From a checkpoint of a small mixture-of-experts model trained on Wikipedia.
Size: 13 layers, width 320, vocabulary 16384, 57.9M parameters.
Below are experts of layer 4 (counted from 0) of a mixture-of-experts language model. Rows are named router (the router's row for the expert), gate (a neuron's input weights, with its number), up (a neuron's input weights, with its number) and show model dimensions 240-319. Each number is 128 + 32 x the weight over its row's rms, rounded and kept within 0 to 255.
Before each expert's rows: "gets" lists some tokens that make up at least twice as much of what it gets as of all text. This comes from a sample of Wikipedia text that the model never trained on. Tokens count by the router's weight.

# expert 111
gets: "′", "}", " m", " km", " (", "″W"
router [182 121 121 154 137 127  87 100  89 208 124  95 138 109  60  80 166 170  73 105  80 168 189 140 186  72  71 140  63  19 124 159 143 138 169 112 156 125 124 130 120 134 124 131 132  86 135 140 127 203  86 161 136  94 180  74  83 150 124  83 100 116 107 105  91 191 152  86 117  60  45 105 155 118  91 131 122 115 197  76]
gate0 [135  88 108 121 112  80 161 104 134 119 180 194 114 128  94 115 175 147  88 109 117 110 141 137 170  91 125  97 108 192 114 141 182 185 115 107 120 109 131 112 128 154 121 111 103 151 140 122 126 132 182  55 145 156  94 146 105 156 164 154 123 108 104 102  71 162  91 111 142  92 109  90 129  93  83 162 178  99 136  96]
up0 [145 147 128 102  95 126 100 162 158  75 156 106 117 151 159 120  86  71 157 122 190 134 140 113  87 146 173 176 131  70 107 139 199  54  96  92 173  91 136 146 123 142  82 158 130 120 127  78 173 124 129 143 122 120 102  93 162 110 164 113 107 108 133 134 161  75 109 150  94 167 155 154 126 165 115 148 137 162 103 151]
gate1 [125  90 178 136 108 167  98 153 148 140 131  99 136  85  80 110 120  81 147 143 135 155 134 115 109 106 119  80  79  68 104 134 105 120 116 125  95 117 103 100 125 151 126 126 133 119 126 153 105 129 169 217 154 129 167 158 142  97 115 109  94 143 128 101  63 108 143 100 106  97 118 163 133  71 179 116 145 129  88 120]
up1 [131 127 122  77 112 125 121 169 156 159 136 104 153 130 120 106 118 231 136  56 137 153 141  82 137 132 177 140 157  87 161 169 138  93 111 106 154 104 187  80 138 164 145 157 122 143 136  80 172 197 202 127 147 144 203 141 132 139 104  74  39 147 152 151 150 121 167 124 114 131 162 124 153 161 159 151 116 122 147 101]
gate2 [117 178 146 140 187  71 130 152  84 133 131  81 143  87 102 105 134 102 100 116 156 121 123 173 117 135 171 137  78 120 113 123 120 157 133  97 114 121 125 149  55 167  81 141 163  99 125 125 142 130 122  83 124 153 189 132 157  91 116 131 109 122  83 132 117 155  99 147 166 111 135 108 141 141  70 100  82 139 110 125]
up2 [162 159 107 153 103  97 121 192 106 125 102 142 150 131  98 161 157 139  89  83 165  91 131 111 203 122  76  78 161 125 144  94 164 125  92 190 121 129 205 119 141 153 149 196 113 150  86  96 166 132 108 100  97 147 150 180 149 112  99 133 147 186 132 125 140 154 194  65 172 128  92 122 122 149 159 175 136 161  91 123]
gate3 [145 119 117 110 138 151 133  72 202  71  86 162 128 139 166  89  82 167 111 150  97 124 135 151  61 107 104 100 167 126 116 103 146 176 101 165 184 139  71 186 117 163 127 135 136  90 150 129 162 168 160  69 147 163  58  92  93 160 149 130 116 127 117 100 130 134 163 138 129 111 137 143  96 163 132  78 112 138 161 155]
up3 [127  75 174  97  97 124 141 122 109  70 178 105 180 111 151 136 130  59 106 138 192 128  94  96 166  71  75 142 146 116 131  92 157 121 177 112 133 117 195 123 137  97  99 108 143  95 121 168 103 139 150  85 186 144 146 176 126 109 168  93 126  82 154  79 158 123 188 122  68 114 125 127 227  67 165 108  93 141 126 114]
gate4 [126  52 143 105  71 109 123 126 102  93 116 133 182 129 186  97  67 137 136 126 118 110 211  72 115 155 106 185 157  94 113 129 142 143 145 116 138 114 170  56  96 169 113 143 107 111 160 181 138 117 138 162 120 152 134  96 110 133 106 125 100 142 176 169 134 175 163 158 120 149 107 125 154 106 123 135 179 176 207 112]
up4 [ 76  88  67 128 152 163 152 153 124 197 125 125 118  81 131 149  82  99 134 182 124 135 113 196  91 128 167 153 161  84 121 205  66  92 116 122  96  86 153 107 100 154 171 165 162 126 144 149 119 145 109 195 115 117 164 113 157 150 101  92  67 146 138 107  99 107 105  90 150 133 108 112 122 114 151 101 111 139 166 128]
gate5 [135 119 186 127 141 111 148 177 111  89 141 201 117 152 162 138 130 164 128 238 116 123 119 129 147  84  64  97 137 142 172 157 138 193  79 142 118 143 131 121  96 127 116 114 161 123 118  96  92  85 108 119 111 169 115 144 118 155 142  61 183 138 135 139 208 167 149 160 124  49 102 134 170 157 123  31 119 113  64 143]
up5 [ 68 156 209 126 149 151 109 130 153 123  98 160 151  86 140 105 118 159 159  87 179 128  83  93 109 114 123 168 141 173 127 140 146 150 138 128 134 203 127 144  92 160 104 129 149 148  99 112 105 194 137 123  69 118 188  96  85 166 151 139  97 111 173 120  64 154 147 121 153  73 139  50 122 158 163 111 157  84 106 155]
gate6 [ 97 104 125 102  99 153  93 120 181 147 113  86 142 175  87 170 172 152 109 199 106 171 145 184 178 129 113 100  98 134 132  66 124 168  89 164 173 136 110 153 125 163  99 118 143 106 148 194  65 154 147 165 195 150  99 119 127  84  79 150 140 116 115 180 173  73 150 154 131 155 130 166 140 173 140 103 126 103 126  71]
up6 [ 96  89 149 147  84 108 121 103 158 125  93 131 140 138 121 130 117 115 170 135  66 144 109  77 145 183 130 137 141 180 108 132 132  92 130  83  82 174 140  73 142 137 200 139  54 141 140 133 136 138 137 124 115  82 102 102  97 115 123 154 112 142 139  59 111 176 169 123  62 143 151 102 131 117 192 106 120 107  96 119]
gate7 [133 102 131 181 167 160 149  72 156 121 150 104 139  78 131  52  68 194 152  82 109 166 147  95 180  75 103 128 113  95 120 149 152 102 120  96 113 136  88 105 149 122 152  96 129 137 164 133 113 132 184 146 112 148 123 129 164 111 168 149 111  91 154 132 125 129 148 141 118 143 132 157 187 195 100  99 119 111 153 222]
up7 [166 128 154 112  79 102 134 111 118 199 111 133 105  92 175 120 132 131 122 122 102 105 148 118 110  89 138 134 113 142 136 120  63 170 166 162 164 134 169 171 202 122 193 108 153 120 170 154 124  92 126 130  78 119 120  90 125 118 171  93 104 173 129 124 122 113 169  96  50 186 138  99 188 137 119 155 175  75 123  81]
gate8 [196 144 100 129  97 177 128 141 183 128 128 108 132 128 130 102 177 162 125 117 138 129 144 178  92 128  94 121 142 121 136 122 137  88  79  82 214  48 170  76 152 158 147 138  89 150 129 143 127  72 131 121 120 115 139 110 129 141 112 146 117 121 184 104 100 167 142  93 103 115  83  63 166 154 117 111 131 133 129 180]
up8 [ 67 139 110  94 147 144 204 152 120 126 114  98 158 182 102 140 196 127 116 148 190 157 131 157 144  90 186  83 169 123 159 119 146 152 190 137 142 192 134 121 157 110 102 113 143 162 114 149 134 144 102 118 127  98  63 119 125 146  88 153 110 173  77  71 131 135 114 164 114 162 144 105 127 129 106 118 116 115 157 163]
gate9 [ 87 108 120 124 121 114 126 202 159 129 195 175  88  86 106 121 148  79 153 187 117 159 112 127 105 134 148 172 110 105 119 132 102 114 107  89 154  14 113 120 162 124 112 127  99 166 154 117 130  71  79 166 114 106 130 158 102 148  76  83 137 142 147 187 111  65 158 208 110 151  93 109 167 164 116 104  96 107  90 107]
up9 [133 136 132 174 144  96 175  72 103 136 118  86 157 139 116 135 167 127 169 134 179 143 190 127  97  95 132 156 163 157 130 123 143 137 111 179 180 218 130 140 119 171 123 121 113 141 146  90 163 106 140 129 137  88  93  51  90 119 158  85 110 168 104 153 140 141 163 138 105 157 123 143  79 166  83 118  83  94 100 139]
gate10 [162 132 122  92  71 146 154 114 202 133  55 125 104  98 147 153  83  97 118  57 192 139 114 102 182 107 149 116 133  86 156 164 127 106 101 129 123 151  86 152 138 118 109 133  77 179 166 154 130 134 184 100 124 118 146 162  78 159 158 124 180 128 142 117 148 110  95 136  98 106  92  79 167 116 156 101 145  98 112 130]
up10 [117 131 148 119  99 105 179 110  83  49  93 143 198 159 102 124 117 181 143 124 110 163 169 165 146  98 134 149 104 135 154  99 161  98 144 159 112 160 131 166  65 154 117 154  97 128 126 123 126 134 187 131  99 126 148 137  84 140  82 153  70 156 111 121 146 169 104 150 143 143 156 171 101  84  87 118 102 140  89 131]
gate11 [216 142 134 154 110 113 122 121  83  84 178 168 141 151 145 160 160 109 198 138 189 162 110 133 120 102 142  65 105  98 125 118 142  83 120 142 146 151 185 108 142 173  99 160 129 132 155 111 145 187  98 126 141 145 134 113 115 107  71  33 172 148 109 135 116 156 169 160 157 139 141 102 103 140 110 120 176  94 170 202]
up11 [141 124  99 139 135  98 148  95  68 129 134 161 101  81 132 113 132 107 115 102 137  93 149 136 111  87 145 160  87 112 130 175  74 151 130 107  87 109 117  94 143 147 111 119 125 132 125 130 121 181 136 131  63 142  73 140 165 154  88 114 113 139  87 144  32  57 147  93  58 106  92  84 127  65 120 131 171 106 113  94]
gate12 [131 203 176 149 129 111 139 133 175 144 133 109 163  91 131 124 180  72 162 108 119  94 166 103 176 164 107 180 133  84 138 130 102 191 122  95 125 118 132 117  95 105 153 116  97 130 138 128  68 138 106 161 139 113 176 100  31  94 177 123  88 155 140 158  93  80 101 159 124 106  62 108 154 114 104  92  98 121 132 114]
up12 [139 179 153 181  89 105 110 184 114 100 119 153 126 116 145 150 119 115  73 175 185 107  98 164 193 171 118  81 180 135 184 142 145 153 145 122  73 162 175 153 134 122 158 183 117  38 105 125 129 133 181 153 152 120 142  90 127 110 146 111 190 120 146 158 139 173 194 179 105 130 171 198 117 128 105 201 127 120  76 119]
gate13 [132 120  88  49 119 124 144 155 105  94 112 136 175 198 167  82  96  97 159 114 169 156 160  63 122 136 159 151 134 120 193 152  54 111  86 146  98 127 166 144 123 118 130 124 127 110 150 108  83 116 138 215 140 109 147 155  93 171 118 133 122  49 130 163 170 139  99 113 113 135 182 159 144 141 120 145 168 109  88 142]
up13 [142  75 156  85 123 125 103 112  77 127 131 143 186 141 153 119  51 177 179 106 126 107 159  81 166  88 164  94  86 144 177 100 163 153 140 153  88 125 151  95 141 131 143  92 138 159 147 164 148 120 154 169 104  97 167 134 129 106 163 153  59  92 107 105  57 173 113 156 132 112 140 129 146 144 124 136 116 179  86 121]

# expert 121
gets: " |", "|", ":", ";", "-", " Team"
router [186 153 151 137 182 104 115 106  96 137 122  99  81 103  72 127 145 153  85 134  93 202 173 105 134  81 113 176 108 147 140  55 128 100 104 176 146  95 143 153  65 133  93 141  95 117 146  77 126 160 111 170 177 120 148 132 132 158 148 130 109 129 122 139  83 193 115 151 130 136  90 138 110 160  85 106  70 157 113  81]
gate0 [122 116 101 143 127 146 118 171 115  79 179 190 133 112 144 141 131 101 102 185 149 113 115 109 118  97 113 136 203  91 169 172  83  95 100  73 135 115 123 157 115 140 128  73 119 102 169 122 126 128 129 100  89 114 116 141 135 124 139 154 162  93 136 139 119 126 138 119 106 142  82  57 111 185 129 125 169  70 121  87]
up0 [208 162  74 153 117 143 143 139 146  92 172 122  86 156 123  91 141  79 126 113 112  89 128 118 177  94 105 100 128 170 148 159 103 120 138 129 103 181 122 115 139  99  72 159 134 114 162 100 179 192 109 116 122  99 112 127 125 142 114 156 177 170 160 148 131 167 135 134 132 144 146  95  50 179 114 133 175 107 134 101]
gate1 [ 78 166 109 111 144 176 121 174 108 130 178 139  99 107  92 130 167 134 111 143  77 138 123 170 128  67 131 109 114 146 132 139  98 144  87 176  90 144 153 115  92 124 107  68  75 187 153 129  89 125  73 165 114 158 136 120 140 139 159 149 149 137 172 113 150 177 149 124 141 162 149 156 116 114  99 118 155 171  95 103]
up1 [100 130 151 122 112 102 129 127 134 144  92 143 162 129 114 126 103  62  89 160 112 111 157 196 162  96 154 103 112 155 134 123 114 137 215 125 174 126 169 112 113 115  87 115 141 144 115 146 126 117 107 147 146 123 121 134 127 124  58 122 180 152 143 125 128 172 168 117 132  94 166 123 159 109 149 130 107  91 161 119]
gate2 [127  95 101 153 167 110 136 153 129  70 136 142 147 135 116 157 150 163 118  99 185  68 156  92  98 162 101 175 176 123  92  97 129 147 135 157 122 195 126  97 142 107  98  99 116 160  96 115 125 150 141  67 143 119 166 162 126 116 117  87 116 100 225 120 143 131 115 159 135 211 130 147 133 131 133 135 179  94  86 154]
up2 [130 110  97 142 116 100 126 129 152  84 114 104 121 137 128 115 180 152  65 106 142 100 107  80 146  73 161 145 106 124 103  86 109  71 123 189 178 150 149 117  86 134  79 103 153 180 164 146 115 113 132 148 123  76 165 122 187 169 139 104  95 128 100 149  85 148 101 165 111  84 102 141  90 128 161 116 151 185 116  67]
gate3 [137 160  76 134 127 155 192 130 168  84  94 139 117 130 117 165  74  63 158 145 144  96 133  78 146  92 134 118 104 143 162 202 120 116 146 127 157 128 109 122 111 160 119 188 130 102  96 154 159 127 129 139 150 122 147 120 107  82 108 145 139 124 161 194 142 147 141  96 110 123 122  92 102 107 157 145 129 173 114 128]
up3 [ 78 147 110 151 191 119 158 129  97 128  98 177  99 144 189 136 113 147 138 165 121 123 100 147 135 169 139 109  90  99 193 135 127 146 159  98  91 148 135 108 123 135 134 131 130 155 174 116  98 153 126 153 140 134 147 114 111  90 163 123 191  93 164  86 209 136 100 171  82  55 110 174 127  85 138 174 154 192 108 161]
gate4 [ 91 115 111  58 139 142 154 129 113 100 132 145 134  53  88 109 158 136 122 147  79 152 164 148  90 138 131 150 141 143 104 145 140 138 147 127 145 125  99 155 104 140 157 117 162 146 184 122  79 120 189 123  99 140 200 135 149 158 174 124 158 169 157 120  91  82 106  59 101  87 149 116 131  84 101 164 161 138  24  63]
up4 [179 201 103 142 152 126 134 132 111 100 157 140 147 117  96 100 133  97 170  86 179 148 162 101  93 160  85 100 189  87 172 171 170 127  85 117 145 158 162  94  92 125 141 140 111 121 125 133 134  92  70 107 126 111 158 163 172 120 155 146 154 119  84 114 113  91  92 120 141 120 147 138 118 101 168 147 153 155 147 104]
gate5 [157 128 130 158 131 107 135 102 164 104 134 137 122  88  98 112 132 109 103  82 116 127 136 155 129 175 114 176  81  85 171 141 104  80 147 106 207 126  78 108 142 106 118 150  99  85 162  94  98  71 145 154 126 136  90 104 125 154 125 150  81  44 146 110 179 151  70 119  83 140 168 100 153 183 157  78 166 123 154 110]
up5 [197 115 100  92 107 105 126 132 149 132  96  92  93 145  93 115 174 142 154 115 105 168 149 133 139 131 166  66 217 112 155 179 120 110 116 122 163 166 122 130 186 120 143  82  97  24 139 142 102 127 126  94 117 126 147 134 160  77  56  64  86  21  58 117 126 156 153  83 149 109 102  88 103 100  98 133 150  89 140 114]
gate6 [158 164 144 194 126 191  73 158 190 105 134 186 148 124 169  61  79 140 219 122 118 153 128 123 139 146 110 146 132 174 162 133 138  50 119 117 125  86 157 137 124 165 140 119 133  87 106 178 136 153 123 137 105  92 147  90 106 120 146 141 129 110 132 129 204 110  72 175 135 120 122 147 150 165 172 154 127 148 120 103]
up6 [174 184 110 102 186  97 114 160 161  81 154  88  97 141 136 115  35 150 118 148  97 154 141 113 107 120 118 152 146  98 136 137 173 160 121 137 137 156 172 169 182 124 170  72 141 139 206 114 143 135  99 114 117 111  91 165 132 148 164 187 119  83  97 115 155 223 161  99 120 142 133 127  77 135 111 150 103 118 143 106]
gate7 [114 140 131  69 161  91  99 125  85 108 127 167 107 165 149 162  38 181 134 150 150 107 137 131 166 104 136 163  77 115 182 144 127 148 108 169 100 163  91 124 147 179  96 104 139 121 158 102 187 171  50 114 129 142 182  63 127 117  95 118 114 154  72 151 101 161 146 145 193 109  96 111 123 111  75 115  81 143  93 123]
up7 [160 151 130 142  75 147 108 131 130  85 171 167 142 144 133 126 133 135 165 143  69  73 143 135 137 141 121 138  96  86  74  97 136 105 123  79  80 156  85 132  92 103 132 165 111  64 133 149 120 203 131 181 173  79  97 124 126 113 128  96 111 145  95  91 121 203  81 142 121 140 123  84 106 108 121  63 117 137 124 147]
gate8 [168 124 113 112 127  90  71 150 129 132 158 127 182 150 159 139 108 126 159 129 119 171 137  84  47 154 151 146 147 170 189  96 108 179  63 132 127  94 135 121 115 126 205 144 148 147 118 145 158 126 135 110 120 141 113 146 135 100 197 130 128 162 142 147 144 178  99 135 142 140 108 168 182 166 152 141 143  40 140 165]
up8 [139  83 158  96 130 163 128 122 137 104 137 182 163  96 134 131 136 102 141 176 140 100 128  33 142  90  91  76 139  91 116 169 175 175 146 115 125  93 169 148 149 165  46 211  91  70 134 132 126 112  73 143 122 110 152 154  95 135 136 143 147 142 184  99  89 120 190 118  88 140 115 174 156  88 141 113 110 120  88 128]
gate9 [180  77  71 139 159 162  53 134 154 110 141 131 133 185 135 166 128 113 111 130 147 110 130 122 112 178 160 181 150 179  94 174 135  61 143 129 165 108 110 161 155 154 169 128  92  91 151 124 132 109 134  91 161 136 148 132 118 123 131 124  89 126 104 116 179 127 120 158 131 148 151  84 101 128 170 147 126 189 158 192]
up9 [128 141 184 124 107 149 106 126  92 141 109 174 134 142 100 202 178 196 186 103 137 149 117  98 127 101 148 140 134 172 162 135 182  89  76 153  50 144 156 115 131 170 106 117  69 172 104 155 151 179 109 100  96 148 116 104 173 119  52 103 169 105 123 121  93 132 174 104 184  89 136  86 111 113 114 113 125  61 118  81]
gate10 [111 153 104 178 157 107 107  97 116 128 150  95  82 116  66 131 202  79 135 124 133  84 183 178 128 151 190 178 111 121 134  59 181 175  74 172 119 196 136 119 119 146  97 167  70 142 147 117  96 137  46  77 124 153  95 109 168  93 113 136 143 162  92 115 127 139 136 139 118  78 106 111 147 194 151 108 168 117 125 128]
up10 [106  49 198 124  81 149 133 162 156 126 145 128 143 175 175  94 110  62 142 172 156 132 129  96 143 156 174 130 105  88 100 158  99 120 149 129 115 147 131 105 114 107 171 153 193 136 139 135 102 114  62  98 124 182 138 121 171 118 122 174 133 146 211 142 149  92 123  68 137 151 173  97 109 155 106 166 192 135 108 113]
gate11 [129 132 119 115 144 139 110 138 154 140 134 157  67  98 106 177 135 116  79 132 148 110 108  50 142 156 142 196 115 120 159  72  60 139 142 173  35  80 144 209  63 138 156 151 185 141 134  95 142 149 102 118 142 103 138 110 123 183  99  92 115 179 170 143 119 182 112 131 166 137 122 134 102 172 152 110 107 169  93 122]
up11 [189 140 147 150 113 131 109 147 202 143 105 138 153 130 178 127 128  97 139 155  85  98 123 128  89 181 153  70 190 156 164 138 114 126  95 123 155  87 145 158 151 162 135 170 124 162 166 159 146 162 138 135  37 114 196 115 104  89 192 160 134  91  46 111 163 108 120 148 128 156 141  61 107 117 100  76 123 156 160 130]
gate12 [141 167 103 104  29 164 121 138 115 165 129 152  98  97  62  76 160  78 144 174 129 146  96 166 115 109 114  76 152 133 109 148 137 113 117 125 135 173 146 185 110 137  90 129 105 143 138  81 136 139 171 128 150 157 106 139 136 102 141 108 119  61 172 171  73 142 117 133 139 149 130 134  94 163 168 106 152 188 149 123]
up12 [107 158 153 131 135 160  98 135 168 150 140 126  92 105 125 113 100 225  91 128 151 184 164 140 109 151 157 134 138 114 101 132 137  83  97  85 149  98  61 136 174 130  63 124 138  89  74 143 139 132 112 146 172  84  92 125 119 104 156 133  81 104 116  97  96 148 183 139 144 142 167  97 107 145 153 175 167 125 158 114]
gate13 [167 119 119 116 157 137 133 115 106 118  74  83 103 118 145  97 169 131 111 115 120 177 151 134 141 146 124 211 106  95  81 138 204  98 136  81 103 123  88 114 169 110  91 123  42 151 140 131 127  82 118 150 147 160 144 121 179 145 101 159 150  87 145 140  94 121 176 151 117  69 101 113 101 124 140 135 157 155 155 132]
up13 [139 184 224  96 158  99 137 128 126 173 116  90 164 157  70 147  75  80 144 108  83 145 125 108 172 113 154  90 129  98 157 148 158 135 184 153 155 175  91  72 107 188 147  76 216 108 141 118 111 188  97 121  68 130 111 167 121 147 133  90 104  93 134 135 149 161 155 128 144 144 103 182 101  79 147 138 145 176 145 170]

# expert 54
gets: " |", " ", " Votes", " Candidate", " %", " Title"
router [218 124 117 103 172 134  95 167 125 173  73 110 125  84  76 113 174 128  68  78 134 139 186 157 145  99  90 144 103 104 103 178  93  91 146 144 143  96 191 167  88 153 106 168 115 150 116 155 129 159 148 177 132 120 105 118 142 138  69 185 112 142 111 126  97 150 131 119  94 107 141 163 137 121 117 151  93 118 129  64]
gate0 [121  80  96 116  80 120 136 123  75 140 128 155 171  70 137 106 151 108 141  66 148 149 128 151 176 140 111  91 131 148  99 102 123 117 225 129 182 145 161 115  83 124 153  91 127  97 172 119  99 153 122 158 133 110 154 133 146 137 133 121 104 121 140  74 142 125 114 110 147 170 182 163 179 174 120 105  98 168 120  98]
up0 [106 136 145  78 116 122  30 188 157 141  93  82  60  94  90 136 160  86 125 138 134 173 138 150  92 157 124  95 153  81 114  99  66 135 162 122  55 116 173 106 114 124 116  90 147 117 121 160 121 139  88 133 140 124 116 134 147 191 145 152 165  17 127 155 104 106  84 123 141 147  81 128 171 146  87  71 116 130 120 119]
gate1 [ 32 103 150  97 120 147 111  90 109 164 133 164 101 151 134 134 168 139 105  77 161 189 120 119 132 113 114 132 166  91  71  87 155 164 105 145 116 189 143 113 102 161 199 152 148 136 172 102 123 129 163 111  86 140 142 125 114 156 118 167 176 143 138 118 140 186 144  93 110  69 100 141 160  95  86 141 165 166 192 100]
up1 [106 117 107 126 196 146 194 141 123  91 162 118 153  62 163 133  78 138 127 127  95 120 126 188 131 193 154 229 140 152 142 116 119 159 128 158 137 105 121 128  35 130 122  86 118 148  87 113 102 117 130 126 178 142  97 175 148 172 108  88 123 134 127 108  99 133 105 160 104 130 143 186 136 195 104 138 111  46  63 138]
gate2 [108 144 106 149  98 148 109 161  84 146  65  93 105 137 188 167 120 122 134 144 108 105 150 192 124  87  90 163 120  90  99 107  79 135  69 189 145 119 167 173  96 141 132 125 164 149 115 112 117 124  77 153 116  82 145 120  87 123  96 164 160 140 117  77  93 132  99  97  94 144  79 133 111  63 104 127 118 118 142  79]
up2 [ 54 113 164 180  99 158 148 156 195 133 140 167  95  83 167 159 172  78 107 163 108 126 139 121 148 155 143 194 113  95 138 132 146 135 133 163 121 109  95 177 168  83 139 121  91 138 112 152 165 178 143 131  61 129 137  76 115 118 110 115  89 119  94 116 189 130 145 156  92 123 126 102 145 122  85 151 122  95 135 152]
gate3 [177 135 132 140 136 159 126  72  92 173 147 106 138 122 145 110  99 122 104  95 150 137 102  50 139  93  89 106 100 134 114 130  85 165 130 108 184 175 145 172 114  75  77 134 108  94 137 133 137 150 125 137 142 147 162  76 128 167 100 131  56 110 112 184 138 165  84 142 129 160  87 161 166 135 107 110 127 123  92  94]
up3 [ 83 124 135 114 183 120 149  94 120 179 100 167 133 106 144 127 136 141 117 136 136 125 120 115 153 168 162 122 171 107 187 134 105 207 151 102 132 106 102  94 114  95  98 174  84 111 132 145 136 182  74 191 170 146 110 114 126 155 135 119 141 147 148 136 203 163 157 150 188  72  99  99  34 153 132  96 102  79  96 132]
gate4 [159 153 141 126 152  98 105 116  83 110 115  92  89  92 123 153 102 175 162 116  99 134  95 127 142  96 142 142 116  67 117 119 141  89 122 125 131  82 165 101 149 146  94 112  84 169 166 138 161 145  81 142 135 133 144 114 129 115 102 114 116 115 152  91  89 126  88 125 158 111  90 119 103 108 141 114  79  76 149 168]
up4 [109 113 151 123 139 108  74 126  50 165 143 132 144 125 215 118 126 176 108 147 105 162 168 144 113 167 162 127 153  90 153 173 127 196 162 161  75 126 108 152 144 183 106 129 125 185 102 124 120  81 140 128 102 129 105 127 191 126  84 106 137 138 147  90 154  95 115 129 130 158 157 130 119 136 149 182 134 110 168  98]
gate5 [159 132 147 131  92  91 116 142 139  86 108 117 197 104 102 102 213 173 135 170 135 155 131 136  86 147 149 140 111  77 143 132 135 137  95 126 101 114  83 103 159 135 102 118 154  78 163 102 179 164 119 103 194 113 124  78 125 124 104 106 149 145  90 132 136 115  82 110  78 133  82 126 109 133  85 151  53 111 121  78]
up5 [135 153  84 100 103 123 125 189 153 201 111 124  86 132 136 130 127 146 164  78  82  95 141 122 143 182 128 181 139 123 185 180 162 137 102  99 113 119 104 152 189 112 107  63 127 207 127 111 124 101 127 230 112 166 155 166  76 127 119 163 183 131  89 142 160 124 100 122 124 159 153 192  92 166 124 102 143 168 144 116]
gate6 [160 169 175 137  73 200 177 191 116  99  75 105 120 173 127  91 137 133 126 162 151 174 106 136  92 110 133 124  99  70 156  96 172 133 145  84  89 114 126 106 156 142  84 107 106 134  55 115 178 144  76 142  83 173 167 119 114 143 186  62 217 103 137  66 127 192 114  95 166  91 110 129 150  95 131 140 155 135  81 114]
up6 [126  99 139  89 130  84  75 128 141 136  56 111 117  82 155 166  88 150 244 109 208 183 127 130  90 172 166 174  78  90 112 142 126 191 155 110 159  85 190 130 129 143 161 161 119 187 164  81 171 162 102 140 137 135 175  88 151 110  95 102  86  83 122  73 104 124 117 173 158 128 133 117 118 108 176 103  87 114 118 128]
gate7 [105  94 182 172 161 122 123 118 136 146 111 160 154 118  60  79 144  91  99 148 111 101 119 105 141 157  82 137 103 146 134 106  76 160 125 132 162 137 161 126 107 112 101 118 143 110 122 115 162 126 110  88 147 168 165 124 214  94 117 148 129 133 182 118 128 165  92 113 106  90 146 106  93 129 109 142  75 110  81 110]
up7 [ 59 143 146 142 136 145 157 158 113 194 104  53 136 153  88 121 186 110 134 128 136 120 126 158 175 133 107 116 229 106  84 182 104 121 170  80  91 127 113  67 162 110  78 140  99 150 155 170 133 165  82 152 198 139 101 129 125 124 133  83  91 147 100 115 110 139  86 138 166 118 171 149 139 145 154 157 181 107 142 119]
gate8 [131 140  73 153 141  70 165 105 121 122 132 143 105 175 125 111 138  49 101 177 100 128 164 141 122 135  69 178 126 158 112 151  33 114 117 124 148 144 210 167  81 180 152 121 155 137 152 130  86 114 116 146  85 130  58 123 144 194 124 140 156 131 137 160 129 166 108 157  96  96 121 133 156 118 103 128  86 118 123  89]
up8 [ 91 151 136 140 136 105 113 136 106  92 131 184 127 143 126 130  43  94  85 129  80 127 135 121 146 118 137 100 124 101 119  98  88 124  88 186  76  94  61 175 129 122 132 102 158  95  84 123 124  70 120 146 119 126  96 111 119 102 139 149  98 136 135 164 106 131 137 194  79 149 131 121  75 113 151 139 172 125 127 152]
gate9 [ 65 156 149  76 172  74 126 158 179 105 192 133 211 189 120 117 167 126 145  94 136  98 100 111  63 102 125 204 101 114 140 151 132 167 103 147 189  91 133 162 100 153 168 192 120  67 139 105 160 143 123 135 193 107 133 130 128 118 169 152 156 146 120 136 155 136 111 136 137 158 164 162 118  74 106 162 118 123 171  98]
up9 [193 114 108 121 134 137 168 150  99 127 153 128 112  49  93 144 130 152 150 104 107 159 144 163 160 168 138 146 165 172 128 131 165  64 177 136 112  95 133 151 171 118 151 115  82 160  87 147 119 139 184 144 109  68 133 155 143 121  70 101  83 107 111 148 107 151 181  53 157  89  84 140 166 150 149 115 163  82 154 124]
gate10 [105 140 131 171 105 156 191 132 155 104  99 142 163 104 133 143 158 161 155 190 118 172 144  94 169 177 101 154 123 187  39 112 133 115 151 167 143 126 137 142  99 149 113 139  83 120 140 139 103  75 150 154  65 131 151 171 119 134 122 171 154 117 168 148 107 102  52  96 101 166 182  87 156 183 109  84 145 162 192 111]
up10 [ 69 100  52 165 118 138 160 163 136 102 140  85 174 131 140 118 164  68  96 130  86 153 127 123 106 161 125 120 111 140  84 212 164 120 174  58 139  51 130 109 178 100 103 132 141 146  96  98 146  66  78 130  61 125 100 124 131  96 144 166 135  94 107 111 101 105 155  92 167 195 106  96 106  34 163  81 104 152  92 156]
gate11 [108 151  97 114 132  79 110 120  90  81 165 155 118 164  77 125 127 121  80  69 150 119  74 144 158  97  87 133 117 139 128 120  68 102 111 124 166 105  88 164 120 164  79  89 120 151 140 132 154  65 137  75  80 158 151 141 149 106  91 138 116 143 153 162  91 168  70 109 163 116 156 121 164 172  46 134 165 140 138 111]
up11 [159 113 128 165 125 111  93 152 143 128 143  38 166 159 109 163 109 114 103 127 146 113  98 157  53 157 131 133 166 102 176 144  50 142  35 144 114 118 149 182 134 141 208 224 161  98 161 170 145 175 158 140 126 161 155  97 158 109 138 102 123 125  89 130 106 147  95 143 135  82 108 108 122 126 187 132 105 115 111  80]
gate12 [172 164 142 134 154 146 117 163 114  97 111 128  83  37  78 127 118 126  71 125  85 106  64 151 166 158 149 117 115 140 170 104 144 194 159 146 196 138 168  74  91 134 142 144 126 125 140 117 150 111  63  84 113  89 135 179 128 172  85 145 110 151 154 111  91 167  88  65 150 133 125 119 187 141 109 109  85 105 113 180]
up12 [121 127 140 231 152  97 122 132 139  94 113 137 164 130 187 146  95 121 104 121 143 137 105 139  93  70  86 168 131 167 154 167 158 120 192  51 147 113  75 186 187 197 147 133 140 119  94 103 133 160 128 142 127 111 152  86 151 161 100  98 135 162 152 116 127 163 131 121  78 122 182 130 153 140 125 134 113 112 128  85]
gate13 [158 151 157  90 132 118 175 104 117 159 105 112 157  79 129 150 181 128  64 136  98 129 185 133 100 102 150 178 145  65 126 135 128  90 160 153 135 108 201 160 128 170 112 132  97 124 130 132 114 126 101 139 110 124 113 137 100 136  95 113 158 119  89 201 107 119  23 144  85 101 145 155 108 109 129 139 148 103 173 126]
up13 [167 128 148 127 121 158 124 139  74 114 140  77  94 159  94 166 146  70 182 130 188 104  97 103 108 104 115 141 141  95 156 113 141  60 161 126 122 115 184 124 119 149 109  97 152  67 139 178  93 113 129  89 158 127  77 194 165 156  94 127 106 169 104 114 153 148 106 183  93 123 134  92  93 112 122 138 182 173  83  94]